From a checkpoint of a small mixture-of-experts model trained on Wikipedia.
Experts: 48 experts in each of 9 layers, 112 SwiGLU neurons an expert, a softmax router.
Training: 513M tokens, 7821 steps.
Below are experts of layer 6 (counted from 0) of a mixture-of-experts language model. Rows are named gate (a neuron's input weights, with its number), up (a neuron's input weights, with its number), down (a neuron's output weights, with its number) and show model dimensions 0-255. Each number is 128 + 32 x the weight over its row's rms, rounded and kept within 0 to 255.
Before each expert's rows: "comes before" lists some tokens at least twice as common just after its tokens as in all text; "gets" lists some tokens that make up at least twice as much of what it gets as of all text. This comes from a sample of Wikipedia text that the model never trained on. Tokens count by the router's weight.

# expert 11
comes before: "-", "|", " L", " W", " D", "   "
gets: "\n", " |\n", ")\n", ",", ";", ".\n"
gate0 [ 99 101 134 128 125 125 140  50 136 127 111 135 122 166 155 136 127 108 124 185 109 142 114 156 142 125 115 116 128 112 216  65 135 208 115 165  85 172 128  91  99 123  72 133 129 195 152  99 129 112 145 146 195 117 122 149 122 103  73 159 151  81 101 166 151 119 135 112  68 134  98 132 104  63 146  65 137  64  77  77 100 125 128  86 145 179 148 118 170 144 126 125 155 153  83 122 117 135 123 169 142  73 136 102 122  67 132  59 118 156 159 148 139 138 102 196 136 113  56 132  69 146 143  90 151 184 126  95 133  78 162 127 133 182  66 154 106 188 109 153 100 159 109 122 165 115 134 170 110  95 181 111 117 168 123  86 134 127  97 143 102 145 100 136 122 119 155 114 105 110 165 197 160 131 118 149 151 108 128 101 133 106 139 201 111 132 114 124  92 103 114 115 150 158 142  78 146  83 122  83 189 180 128 140 145  76 158 147 118 156 131 104 128 114 120  71 145 123 126 142 159  91 127  32 156 155 127 129 156 169 153 139 141 162 106 183 134 113 107  97 142  89 131 118 161 142 134 183 101  73 132 115  53 197 162 131]
up0 [123 164 181 136 208 126 162 234 127 128 140  83 110 124 108 177  95  95 113 126 185 110 134 117  50 133 115 102 172 134  45 171 121  82 158 136  83 123  92 121 140 120 102 104  71  31 133 120 159 106 159 141  88 123 186 125 203 144 124 128 131 160 110  95  74  62 140 161 116 125 151 132 129 180 116 176 194 116 113 143  78 126 120 131 142 118 100 165 101  96 124 142 151 115 161 129 136 104 148 144  93  67 133 140 154 109  70 147  92 130 121  97 174 124 108 109  59 140 111 161 106 112 138 191  54 134 159 178 128 158  94 164 178 101 181 139 113 127 172  99 137 141 131 140  70 212 108 124 131 178 105 137 133 136  67 161 130 148 197 114 160 111 112 186 113 160  74 144 149 135 137 102 154 125 146  84 134 160 213 143  95 118 149  91 158 152 106 139 174 129 120 171 114 109 104 139 125 148  87 152  92 145 183 109 125 145 137 110  96 122 129 151  99 117  95 162  93 112 125  98 160 138  97 147 107 135 141 106 114 129 158 188 132 113 152 113 149 191 118 114 128 137 155 176 136 123 113 153 174 146 160 132 150 112  97 150]
down0 [101 162  65 129 101 135  89 181 145  88 101 137 137 151 109  83 157 129 214 121 133 137 122 136 126 148  19 116 126 118 176 168 143 193  82 114 104  66 126 171 149 122 136 155 118 125 148  42 114 137 115 144 144 123 124 101  55 143 111 126  96 178 135  99 140 135 153 145 121 116 113 141 168 175 125 159  96 117 137 129 171  82 120 129 116 105 153 167 122  94 196 167 135 151  84 121 115 140 170 114 101 100 165 142 114 114 141  57 168  43 162 119 175 186 123  94 114 139  74 117 137 157 162 135  66 126 162 134 121 152 115 181  91 162 169 175  82 132 142 164 137 115  93  96 157 162 103 180 102 141 117 160 122 118 114 158 122 118 134 147  90 111 129 125  89  84 145 137  81 115  91 104 148 151  99 127  63  92 160 150 132  86 156 145 118 113 170 162 151 176 151 155 150 126 155 133 170 128 159 118  87  65 116 124  56 166 152  60  81 147  73 113 123  73 136 111 170 130 101 124 104 120 100 167  93 113  95  92  97 138 155 115 174 138 103 113 105 193  96 129 123 101 111 181 157 149  92 123 148 148 141  81 217 110 142 108]
gate1 [163 129 140  94 113 149 187 112 159  89 135 118 121 117  82 152 111 106 126 128  70 101 187 112 118 195 168 144 114 105  90 101 167 147 130 158 176 107 185  97 148 169 142 104 140 139  56 110 143 115  67  72 125 125 178 109 107  87 120 184 136 128 171 134 129 130 108  98 142 114  48 129  87 103 134 119 106 146 165  92  98 138 160  88  96  85  96 183 126 103 150 111  98  94 122 132 187  98 190  89 114 126 125 144 123 145 113  77  92 144 139  85 132  80 181  91 142  89 180  93 137 116 121  70  80 115 116 147  96 152 150 111  94 123 127 103 170 147  47  73 102 147  65 191 130 150 129  97 115 124 103 107 111 125 106 226  88 154 143 117 116 124 135 177 161 166 121 124 113 138 143 143  72 115 150 135 103 112 193 149  99  81 132 137 113 181 138 124 145 122 143  95 118 139 138 121 140 181 162 145 126 118 188  98 144  95 140  89   8 172 149  88 138  92 107 114 153  69 149 111 116 182 144  63 141 146 101 138 160 118 101 104 137 135 135 129 123  74 197 158 173 149 139 143 152  87 116 108 121 163 157 113 148 158 113  92]
up1 [144 145 129 142  80 130 161 115 115 111 141 128 165 139 100 123 132 157 104 142 155 131 128  86 152 122 130  79 112 143 177  60 149 132 126 115  54 138 141 102 140 131 101 119 115 105 131 131 123 149 113  86  68  90 217 159 128 158 134 132  73 122 170 122 149 175  86 109 143 134 114 113 134 157 103  65 131 154 170 111 145 169 119 128 147 101 139 120 121  82 177 144 101  95 142 142 171 144 158 137 134  78 140  97 122 124 157 136 118 123  35 159 158 103  83 164 147  80 153 163 158 143 144 125 132 142 132 137  98 101 107 146 128 149 130 183 109 151 126  85 129 138  89 136 118 184 118 114 140 125 108 163 117  90 106 114 128 138 121  92  85 146 198  94 126 153 183 107 102 162 178 197  46  67 103 100  73  73 111 104 123 131 180 132  70 137  97 184 123 118 242 180 114 111  91  92 144  84 141  83 122 115 112  96 165 100 138  80 198 119  76 121 143  93 121  43 152 172 152 157 109 102  76 119 142  95  83 123 132  79 150  97 167  38  88 149 133 105 102 148 187 112  85  99 157 144 103 113 182 137 150 155 154 121 127 123]
down1 [138 116 112  91 149 153 124 124  85  62 102  80 136 179  52 103 123 144  74 155 151  95 111 168 121 142 145 120 110 122 127 149 120 107 144 157 101 165 146 118 120 102 183 141 128 122 134 157  64 149 116  96 118 155 150 119 136  80 111 107  94 122  98  73 179 183 170 158 182 137 130 136 151 137 132 107 148 141 122 112 151  97 110 192 133 118 118 149 154 121 120 150 176 165 220 185  15 123 150 109 109 131  80  99  99 162 112 124  94  68  96 152 171  82 142 120  75 137 142  86 118 184 118 111 143  98 101 107 116  16  87 126 102 154 114 149 118 160 117 132  99  89 142  63 184 101 156 139 143 112 166 132 134 154 118 124 172 122 122  84 164 145 150  69  85 136 108 116 126 139 181 150  60 105  88 163 173  88  94  96 110 207 104 102 149 137 100 148 116 140 134 115 144 151 100 113  82 149  97 117 110  83 143 117 164  83 109 136  73 142  89 147  76 206 113 165 126 175 161 124 127  92 126 160 137  97 163 151  72 124 186 149 149 123  87 105 104 111 125 159 128 123  91 128  94 119 121 164 151  64  91 121 137 151 174 122]
gate2 [133  77 160 124 115 163 133  86 122 138  84 104 121 107 137 219 168 145 202  72 104  91 136  97  96 104 122 149 129 123  91 107 166  83  92  93 103  74 204 132 144 127 170 123 125 112  86 107 128 100 164 143 156 127 114 136 176  42 114 140 125  82  92 131 128 124 132 155 172 148 144 150  95 115 103  91 132 107  79 149 125 179 117 116 130 144  99 169 144 228 119 139  94 125 169 123 135 132 136 149 208  80 162 162 101 169  94  99 123 116 102 114 115 135 115 129 124 126 116 130 169 135 103 116  77 106 157  99  87 116 141  71 155 116  72  84 121 142 126 130 142 134 137 138 118 137 138 160 108 163  79 126  99 156 101 165 168 164 162 160 176 129 177 149 129 128 164  56 113  56 117 115 162  81 132  60 197 131 145 145 147 150 142 165 104 146 162 141 163  90 105 140 115 133  75 121 104  58 118  73  63  93 107 205  79 142 121 140 144  92  98 178 130 157 110 147 174 139 123  79 194  93 165 125 166 130 134 135 120  82 130 141 161 150 164 132 144 116 132  96 133 130  46 173  73  81  80 151 113 138 125 111 132 155 119 131]
up2 [136 172 125  88 162 179 162 151 206 131 140 132 118 145 111  52  93 151 121 168 155 181 158  99 144 119  96 154 122  76 143  95 109 183 130 174 102 135 104 115 156 136 116 132 106 143 174 114 144 111 128  88 197 112 151 141 107 183 120 148 153 131 155 107 122 158 100 102 122  60 115 157 130 184 127 112 134 156 156  93  95 173 160 122 115 155 179  65 106  86 137 101 190 162 143  69 181  83 124 101 129 150 122  68 153 117 162 115  64 180 127  85 137 125 108 125 182  91 138  97 140 139 143 163 121 154 143 176 117 111  55 139  62 162 143 133 163 118 122  73  95 131 118 123 111 140  94  99 129  79 171 163 172 177 125  98 133 138  98 117  65 148  96 158 125 127  83 130 157 183 157 127 143 155 139 115 154 155  45 134  99 132 129 128 153 128  76 132 128 171 127  91 158 105 149 165 144 183 120 151  93 156 116  74 132 126 142  76  46  94 123  89 101 106  89  65 101  78 158 145  82 173  94 146  89 120  97 122 122 123 137 140 154 107  90  89 112 136 119 117 140 163 159 177 159 187 170  51 151 161  89 158 139 139 150 130]
down2 [139 174  58 125  98 108 153 154 123 150 152 141 169 118 151 110 133 100  94 155 114 159 122 106  64 119 158 146  91 141 120 127 116 145 129 107 117 125 127 106  34 101 120 146 124 119 163  90 146 123 111 123 135 122 133 130  89 100 143 146 122 134  96 151 154 132 100 135  88 133 137  52 123 128 121 163 143 127 175 124 115 150 130 131 185 133 106 136  52  28 116 126 159  94  85 127  92  93  46 122 136 140 150 156 156  76 141 100 157 128  99 143 183 141 119 152 128 120 156  99 123 130 133  81 157 156 112 167 183  98 154 129  91 206  72 169 118 153  88 145 143  52  74 183 124 161 159 112 117 160 114 147  83 110 133  99  41 125 118 111  91 141 156 138 171 152 163 131 164 160  67 106 104 182 124 137  77 118 100  88 162 106 109 133 101 141  49  47 128 108 131 122  87 132 203 161 144 176 109 112 121 109 117 113 132 120  81 160 116  68 132  86 138  41  86 152  72 129 206  86 124 156 154 113 108 129  67 117 156 129 115  97 120 158 136 159 165 148 149 166 177 160 141 164 173  94 113 152 124 110 122 102 143  96 164 128]
gate3 [ 78 180 142 102 115 189 124  68 113 150 123 138  56 162  91 147 134 135 139 120 155 155 140 119  95  76 123 138  66 118 122 180 143 136 161 152 103  21 122 120  53  88 151 114 133 126 113 163 173 156 115  89 114 172  50  57 155  92 141 116 100 146 115 112 130 105 130  99 140 141  83 141 191 129 143 172 180 126 129  96 116 162  82 120 100 154  94 146 114  88 116 165 120  95 124 116 143 168 165 123 126  63 129 127 163 127 117 169  98 111 106 116 135 136 162 128 143 182 113 112 137 113  77 209  94 105 163  57  91 182 176 166 144 176  76 169 104  94 107 150  76 149  90 153 127 150 140 146 124 109 115 116 172 161 142 138  98 161 133 147 100 149 105 156 170 116 144  81  88 100 124 148  90 123  81 131 180 133 153  82 143 142 165 127 135  93 145 138 157  99  97 119 165 158  56 190  96 145 139  93 133 115 169 201  90  66 146 157 136 101 165 156 160 118 130 148  94 137 147 138 120 107 120 127 166 127 119 145 156 109 133  76 103 130 151 115 161 128 127 134 171 159 109  76  46  91 110 108 179 152 143  95  83 125 119 186]
up3 [ 55 223 124  96 131 116 107 116  86 163 142 151  93 159  61 111 139 128 134 170 156 160 111 128 106  89  62 136 112 113 103 168 124 160 146 145 108 147  93 131  61 119 171 122 133 131 167 141 140 128 145  74 154 134  92 131 130 124 172 137 129 139 135  78 126 153 124 111 118 176  59  90 153 104 161 161 156 138 136 108 143 176 128 121  96 124 151 123 114  67 148 161 121  76 107 159 116 193 151 104  78  80  89 155 211 129 147 162 123 105 189  97 135 131 160 129 102 147 123 157 136 129 150 205  87  98 140  67 121 179 207 175  87 184  50 161 103 140 140 159  89 132  79 150 143 144 167 170 121 122  80 123 119 136 155 159  79 133 121 115 116 143  89 128 155 111 153 141  91  85 161 144 102 100  83 179 147 135 153  94 147 144 162 149 100 124 134 127 117  83 129  70 145 185  86 160 149 107 147 129 142  60 163 167 107  95 150 130 116 150 127 179 115 138 133 192 124 121 109 149  89 138 162 158 132 111  71 121 161 143 128 119 111  67 119 164 138 117 146 116 202 136 134  68  61  92  87 118 173 111 154  96 154 139 131 187]
down3 [161 187 125 162 109  91 133 138 132 147  85 193 118 153  75 134 137 118 135 132 117 156 140 117 127 148 100  68  98  96 118 146 155 130 138 128 153  80 116 143  96 148 149 181 134 114 173 131 106 146 122  65 179 120 102 139 121 172  91 146 139 114  93 104 114 144 128 156 103 131 148 200 174 193 112 118 108 141 151 109 165  46 138 136  79 125 119 117 140 145 143 134 110 118 148  87 141 144 155  91 128 188 118 176 135 107  97 153  80 118 166 108  94 107 144 153 162 147 209 129  65 160 155 141 150  93 157 128 103 188  90 153 133  80 147 114 128  96 101 109 112 105  87 155  61 136 141 147 132 120 121 117 111 149 114 167 109 108 160 111  80 140 130  84 136 138 157 112  96 145 177 182 118  80  86  95 145 101 124 150 155 126 161 141  84  82 108 144 181 190 139 144 159 153 115 101 155 142 176 104 145  22 159 125 171 147 126 130 160 198 120 147 195 138 198 138 158 130  99 112 146 110 182 147  96 142 100 104  54 102 199 148 143  83 127 178  81  89 114 120 114 109  74  80  44  59 119 179 168 153  93 109 116 128 136 131]
gate4 [ 89 120 117 108 167 111 111 103 150  48 123 138 141 212 134 112  99 108 114 134 146  61  83 154 131  35 133  99 120 122 144 132 154  53 114  86  98 110 130  93 156 123 139 131 117 154 160 108 137  95  69 175  87 113 109 133 141 130 185 122 151 164 110 137 138 114 108 111  97 160  64 136 147 180 101 126 124 110  65 116  62 167 111 144 100 174 163  84 150  87 109 131 112 134  85 153 147 165 105 112 121 119  98 120 101 111 112 136 111 118 119 138 130 145 143 147 189  74  77 110 177 117 136 120 138 140 113 114 100  59 139 204 179 129 131 124 196 144 151 117 185 128 204 177 142 106 116 178 129 154 174 149 146  96 145 103 186 112 166 159 108 108 121 115  77 101 133 140  94 118 167 168 183 129 170  80 168 157  77 157 126 133  64 133 114 119 130 108 140  88 142 106 130  91 119  62 108 109 111  92 104 165  43 116 138 167 101 172 139 115 179 152 140 121  96 101 106 127 132 163  86  45 103 177 118 111 136 107  83  88 134  95  85  90  63 119 179 113 134 111  76  94 109 120 169 124 159 116 108 149 108 127 131 149 119 173]
up4 [151 118 121 110  62 161 116  77 141 158 106 200 147 130 102 141 114 187  94 148 141 150  63 211  93  94 136 186 159 125 157 183 204  83 172 102 147 127 119 102 154 147 148 155  88 121 123 135 167 134 101 167 161 126 139 155 180 136 129 146 111 110 173 146 144 138 132 156 117 150 150 209 115 132 125  57 162 127 136 205 135 125 131 152 163 130 123 134  87  91  83 132  69 131  99 105 111  75  93 126 120  84 137  52 125 145  51 129 132  87  91 130  83 163 205 141 171 139 134 172 155  90 126 104 178 162 130 151 135 174 100  78 126 126 115 158 203 151 128 166 107 139 104 106 100  72 103 153 102 153 166 119 128  89 119 126 183 136 179 133 123 108 170 153 134 118 129 144 164 140  84  95 156 137 108 120 115 196 115 148 121 137 117 125 128 149 127  62  78 152 147  85 156 117 117 141  47 141 119  82 142 128 102 136 167 156 135 141  95 159 119 104  88 123 119 155 166 171 159 156 144 110  95 145 122 135 135 113 180 148 152 166 154 190 173 136  88  81 120  92 133 151 147 147 138 105 203  90 113 108  57 113 138  88 134 109]
down4 [139 140 132 131 146 133 143 141  83 159 150 134 131 145 125 127 121 131 180 131  61 146 159  96 147  99 113 147 118 129 174  82 155 159  94 166 119 127 175 160 186 135 197 151 147 121 156 153 100 151 126 104 127 100 149 133 122 168 135 124 144 120 102 110  80  71 133 138 119  62  72  76 123 118 174 152 135 164 114 147 157 146 105 125 129 154  92 139  95  87 126 147 171 148 140 153 152 130 108 132 164 153  96 145 148 102  98 138 164 156 170 142  85 111 115  92 177 142 121 124   9  58 129 149 156 121 125  84 165 144  94 103  91 102 120 109  52  60 172  34 136 160 115 109  86 174 104  95 180 119 121  96  90 112  81 107 158  89 141 101 171 126  90 186 126 149  90 117  87 155  96 156 154 187 132 179 100 146 145  84 117 125 114 155 144 134 120 144 178 133 206  81 122 108 103 105 134  60 156 115 126 128  85 139 122  95 132  48 145 167  86 170 173 149  98 161 134 195 147  76 185 113 122 132  80 123 164 136 113 158 142 107 119 129 159 127 123 154  73 108 169 169 131 129 129 194 123 177 158 122 100 114 101  62 136  91]
gate5 [112 134 103  99 178 116 109  42 135 102  63  87 139 173 108 185  61 131  94 146 128  99 151  99 147 140 137  89  83 206 190 150 183  98 134 144 109 114 114  99  79 119  68 135 124 192 118 140 172  83 138 177  65 124 125 184 110 132  87 192 129 122 137 130 136 110  74 124 123 106 173 202 106 167 140 137 122 186 114 134 103  76 123 107 148 169 161 146 195 112 153 138 154 100  47  87 113 160 122  97  80 174 140 137 123 125  77 117 160 186  74  72 115 114 121 123 139  94  87 106 152 152 160 102 134  92 154  78 111 107 106 148  57 122 136 132 157 137  98 164 135 141 143 138 114 137 143 167 143  94 115 118 159 163 149 146 119 136 122 130  91 115 129 120 109  67 155 138  95 149  92 124 100 101 149 156 127 134 105  53 101 174 159  69 174  65 102 138 170 125 137 182 166 129 184  79 111 137  90  90 120 133 113 135 149 153 178 132 123 145  76 155 147  90  63 178 147 115 144 102 165  89 156 124  93 104 146 140  99 120 133 178 134 118 124 112 104 178 127 103 119 133 129 141 121  93 153 166  78  89  95 129  96 166 134 140]
up5 [156 117 148  91 159 104 151 140 121 150  86 121 137  84 112 100 165 135 130 154 114 113 142  74 194 148 147 149 172 112 204  72  95  96 121 109 210 200 125 160 117 145 136 133 132 128 140 108 121 187  73 154 127  98 134 104 111 205 147 114 130 118 119 113 134  86 196 146  83 181 116 127 112  79 133 125  98 165  58 155 144 131 202 142  73 133 220  99 118 183  77 160 152 121  63 145 110 135 168  64 108 120 107 105 114 166 147 141 111  69 109 162 120 138 170 123 135  84 206 139 119  96 100 115 154 112 100 157 101 121 126 152  88  76 192  57 171 130 118 125 131 134 157 143 127  74  99 145 116 147 149 161 154 107 111 165 149 108 135  82 108 155  82 114 138 121 100 136 192  73  84 114 133 115  77 109  84 138  95 110 137 129 102 118  94 138 167 160 162 152 119 110 105 149 137  98 160 124 100 103 203 163 119 124  95 174 104  98 160 118 134 103 184 165 153 143 157 115 121 154  69 134 120 123 135 164 160 104 132 152 110 171 109 111 123 128 108 166 139 132 112  91 109 149  79  79 117 130 123 160 143 169 140 138 222 169]
down5 [145 102 126 137 138 128 181 154 150 135 124 182 132 127 198 139 130 119  79 135 170 115 100 111 113 121 170 135  93 125 131 178 139  95 103  84 136 106 120 109 137 105 125  68 110 153 138 104 138 113 134  80 166 187 112 127 130 135 133  83  82  69 140  98 196 119  98 134 141 142 157  77 122 107 136  54 161 105  73  99  65  96 115 139 109 145 103 151 134 141 119 124 139 124 132 143 106 118 178 125 146 110 129 150 123  99  85 110 181 138 145 117 137  90 147 162 148 118 114 173 165 159 136 147 213 161  97  66 114 102  92  98 166  91 138  86 106 110 126  90 126 199 139 131  82 113  74 147 138 149 133 135 144 211 126 150 166 111  64 111 169 128 148 156 151 130 178 139  85  95 212  83 146 117 102 139 122 164 107 174 128 107  83 152 167 144 114 137 129 150  52 113 104 210 103 130 126 162  95 109 127  80  86 147 119 148 132 186 146 146 158  83  69 110 111 103 135 153  98 174 215  88  92 178 105  81 125 174  97  98  53 162 128  98 200 136 183 139 106 109 159 134 130 106 106 126 160 170 100 155 141 138  92 183  92 112]
gate6 [ 94 139 124 100 170 106 145 132 133 140 102 130 131 138 149  92 130 108 144  75 114 156 118 108 137 138 165 152  69 134  92 150  91  86 151 143 122 111 195 166 140 127 164 110  82 162 113 121 108 182 120  88 150 174 153 153 155 108 153 168  93 107  80 150 188 126 168 131 147 120 186 161 150  82 130 137  85 107 153  76  99 195 151 122 152 229 167 113 166 142 126 117 146 100 110 149 111 133 141 159 119 103 160  85 134 107 135 153 142  92  85 111 165 118 166  93  88 101 186 179 156 167 125 124 108 134 107  98 102 112 213 153 102 147 171 139 125  80 122 114 167 143  99 127 107 186 129 145 149 161 112 126 151 137 153 164  49 172 112 157 139 168 149 144  71  76 181  76 102 160 124 139 160 111 146 200 148  84 157 157 156 139 128 178  78  85 150 145 114 100 104 202 118 120 135 107  74  98 129 117 141  85 160 126 117  67 101 168  88 191 150 180 190 171 115 120  83 148 129  81 146 100  94 119 157 136 126 149 156 115 158  94 110 125 106 131 173 131 116  51  99 118 106  73 124 101 108  48 140 118 119 175 131 134 185 122]
up6 [ 91 215 112  98 170 130 117 184 120 165 119 120 128 155 137  91 124 116 123  95 121 161 139  61 135 117 110 146 148 125  87  70 155 145 135 171  90 110 177 180 119 133  74  79 102 109 136 141 124 143 131 108 143 132 137 163 168  98 141 151 133 119 109 145 128 143 143 138 169  84 132 147 160  66 135 150 108 163 117 112 119 183 123 119  64 176 122  88 162 122 147  95 101 141 124  93 132 111 132 139 106  97 130 119 118 116 153 152 119 174 131  46 111 106 158 101  65  76 100 151 116 143 118 157 120 117 117 140 115 121 162 125 175 151 130  95 159  54 118 126 147 131  46 150 139 202 154 172 150 201  80  84 149 140 141 102  62 152  95 192 143 196 129 148 136  92 128  86 138 100 129 185 163 137 142 148 119 117 167 128 115 151  95 154 131 133 183 160  97 102  47 127 129 136  92  95 108 140 132 140 161  88 147 115 110  68 111 159 124 167 110  99 146 182 170 121 101 236  42  82 126  88  93 124 159 152 101 136  97  97 182  49 122 129  90 127 136  94 118 106 160  81 125 108 106 106  77  72 125 103 102 123 168 119 112 111]
down6 [102 149  75 152  93 176 139 134 141 117 150 168 142 150 128  94 110 153  50 169 100 125  95 143 155 125 164 152  98  91 120 131 126 108 166 115 147  65 154 110 123 156 158 117 155 114 169  86 145 141 122 176 215 154  94  87 131 151 118 143 148 205 118 138 131 188  79 161 171 148 138 162 196 158  31 159 112 138 123 152 147 146 101 134  80 141 148 144 142 133  88 106 151 105 125  96 115 137 109 145  63 165  88 150  92  83 146 121 125  98 134 168 187 136 128 161 125 158  71 143 115 132 138 145 146  94 157  62  71  97 159 137 187 181 144  92 134 213 112 148 144 158 108 196  79 106  87 145 147 126 144 113 158 110 177  88 167 139 120 190 160 159 134  46  97 123 102 100 177 190 178 141  75 159  96 120 100 120 107 129 159 149 165 124 112 130 130 179 124 152 138  93 123 169 145 153 133 144 134 167 161 109 110 130 125 144 129  99 124 121 135 129 101 167 195 127  97 127 116  90  87 122 161 124 121  94 113 123  96  98  96 132 150  80 184 175  69 192 160 127 147 130  97 145 132  93 109 192 162 133  72 161 128 105 144 117]
gate7 [152  68 110 136 117 120 108  99 144  95 148 106 108 146 118 172 144 190 139 116 106  58 105 167 108 140 144  93 132  76 165 121 107 161  85 146  99 128 128 111 122 135  77 143 130 193 116  87 122 119 112 105 108 122 113 147 134  65  35 141 102 196 155 160 124 174  99  75 121 141 112 135 119 100  92  90  96  77 138  84 162 137  80 102 183 157  95 186 163 153 198 201 146 136 113 190 105 125 143 114 117 135 120 201 155  98 132  62 166 146 127 199 174 166 163  89 139 141  60 119 133 124 160 102 183 116 165 128 179  73 161  68 153 146 126 118  92 168 114 146  72 147 122 182 118 177 108 161 137 107 147 154 153 121 149 143  89 146  69 134 152  96  89 127 142 104 143 168 104 185 136 105 126 126 133 179 157 147 183 150 114 132 130 140  58 128  92 153 161 105 121 120 162 142 126 114 133 149 108 131 153 161 119 145 166  82 120 115  82 116  79 150 119 137 122 105 122 180 143  91 132 146 137 119  87 148 105 148 179 122 140 206 126  85  80 114 189  71  93 177 125 137 126 145 129 108 108 197 170 130 157  92 133 148 117 147]
up7 [153  57 120  91 121 130 106 156 119 156  91 142 134  83 156 183  96  39  94 101 113 116 149  95 164 190  99 160 173 143  99  65  92 115 129 157 158 119 166 139 135 149 110 139  88 150  89 178 143 142 205  71 162 127 102 114 126 109 116  79  88 115 124 155 146 112 119 176  98  96 125 161 158  96  91  94 132 108 107 123  85 194 224 124 191 113 146 130 165 151  76 141 134  92 120  77  96 106 125 170 129 113 178 108 132  86 109 134 145 131  72 150 124 200 130 160 181 175 150 139  91 113 141 104 136 124  56 162  95 142 141 116  99 107 144  60 120 166 152 103 140 133 203 102  84  82 141 142 147  96 190 101  91 160 130  94  95 151  98  94 178 111 128 111  84 115  63 107 158 108 145 137 147 151 120  80 159 183 155 115 136 124 120 158  75 143 135 102  89  63 158  66 151 132 150 140  80  90  86  87 133  96  95 158 102 116 122 121  97 129 104 172 176 149  77 143 110 148 136 113 174  82 120  83 148 178  97 109 156 116 155 108 142 117 131 160 109 105 153 122 183 120 167 116 160 108 149 133 110 129 149 165 111 137 137 114]
down7 [161 140  85 170 130 138 130 106 102 159 144 101 112 147 163 152 152  88 147 132  88  86 147 135 115 128 148 151 115 134 127 124  95 115 145  95 123 155  87 137 160 124 113 127 200 133  84 138  84  85  84 127 141 118 141 152  81 104 161  75 138 159 120 101 116 166 144 122  91 101 120 116  78 182  95 116 113  96 148  97 138 133 128  47 173  79  80 189 153 190 151 109 108  67 185 218  89 161 160 144 140 156 150 167  76 165  93 140 112  96 150  74 112 106  69 100 110 122 191 169 189 138 108 152 156 118 142 121 149  78 120 134 120 119 156 132 112 113 145 144 116 126  79 126 124 130 107 203 135 214 131 126 101 140 124 125 153  62 172  80  74 129 163 114 120  94  93 147  69 135 147 176 149 172 153  75 128 151 157  69  39 175 156 152 105  91 124 136 193  97 110 124 132 160 139  97 167 124 102 141 165 150  92 128  43 133 147 125 105 141 137 103 118 139 119  96 111 147 137  77  85 116 161 169 140 207 154 115 174 102 174  87 124 144 115 159 120 120 145 142  85 123 117 180 171 130 136 100  93 124 141 182 120 171 131 131]
gate8 [ 69 198 127 101 159 102 116 161 141 213  74  87 170  83 143 115  98 140 156  97 100 136 167 152 124 132 123  90 145 116 132 133 195 210 129 154 151 143 168 157 147 145 147 133 141  62 112 165 116 152 165 121 115 132 135 168 117 165  94  99 102 142 137 135  93 117 131 155  90 136 179  54  78  82 120 124  87  94 159 101 137  77 143 125 142  99 215 117 102  98 173 176 141 135  89 113 115  96 167 130  85 103 165 111 137 111 114 128 116 120 142 125 136 147 144 143 101 155  96 159 206 116 131  65  70 115  90 120 139  95 114 159 156 109 159 150 134  88  58 124 114 177  95 134 124 115 141 167 127 149 126 145 116 136 116  91 148 188 151  79 139 169 117 123 133 119 112 123 135 142 157 187 213 100 171 141 100 103 184 120 107 111 184 143 152 181 138 134 115  74 104 151 126 191 124 146  74 130 156  92 208 174 106  91 142  92 122 126 172 120  87 129  73 147 140 164  96 189 128  83 173 110  72 141 154 169 125 109 154 156 114 181 158  83 119 130 122  95 130 111 150 155 107 127 171 116  58  92 126  93 177 140 115 119 104 115]
up8 [107 162 135  93 144  78 114 172 124 141  91  93 135 117 105 109 116  97 107  86 113  28 148 187 112 156 125  83 143 219 103  81 135 160 121 105 166 160 194 134 132 153 136 123 156  48 107 168 145  97 148 125  85 120 150 144 136 154 160 147  95 145 118 123 148 160 140 159 181 180 162 113 116  95 147 126 126 133 132 100 135 142 116 124  99 128 154 155 112  90 139 111 137 112 138 105  82 120  72 148 153 112 139 138 143 111  65 124 123  99  94  77 110 142 174 150  89 191 133  79 241 128  82  99 101 114  83 180 146 112 183 114 186  81 100 135 161 107 175  67 142 139 107 140 131  93 143 177 106 107 153 135 125 137 131  96  78 134 136 125  92 144 137 129 161 166 164 111  80 106 153 175 128  40 159 147 120 121 216 112  60 125 174 133 133 156 158 111 121  94  94 135  80 159  81 143 127 165 149 120 142 182 127 153 140  75 118 149 121  96 108 145  87 126 166 138  99 148 142 109 174 158  71 124 156 150 160 123 138 154 102  74 139  40  91 135  91 113  99 122 116 204 131 126 135 112  91 135 152 112 172 122  99 147 146 106]
down8 [ 68 121  77 113  69  78 141 159 126 163 106  59 128  75 133 160  95 113 117 103 166  87 166 115  75 102 147 138  98 137 116 135 180 184 144 156 164 165 172 124 152 103  66 148 148 160 161 117 139 134 116 154 115 134 170 151 168 208 178 130 116 100  92  84 105 156 128 165 103 107 137 104 117 123 146 125 143 139 144 163 102 145 113 146 119  80 112 177  55 118 104 157 186 134 118 153  82 138  86 103 160  90 149 126 153 136 104 130 132 168  97 171 107 150  65 117 133 102 124  88  96 152  80 100 142 139 180 162 120  97 133 131 171 146 151 116 140 153 127 129 153  58 169 113 193 135 165 105  89 130 108 114 115 164 132 111 122 137  99  79 165 158 166  85  95 128 141 174 206  79  77 139 215 195 148 114 124  97  92 159 109 126 189 139 127 167 139 146  57 157 105 102 103 149 147 150 140 136 161 133 133 166 126 165 153  73 122 172 175 148  95 145 144 135 116 156 150 171 104 109 140 159 166  36 152  87 148 100 132 184 161  89 161 135 165 135 117 119 102  79  92 168 133 131 140 173  86 176 138 117 142 116 152  91 141 170]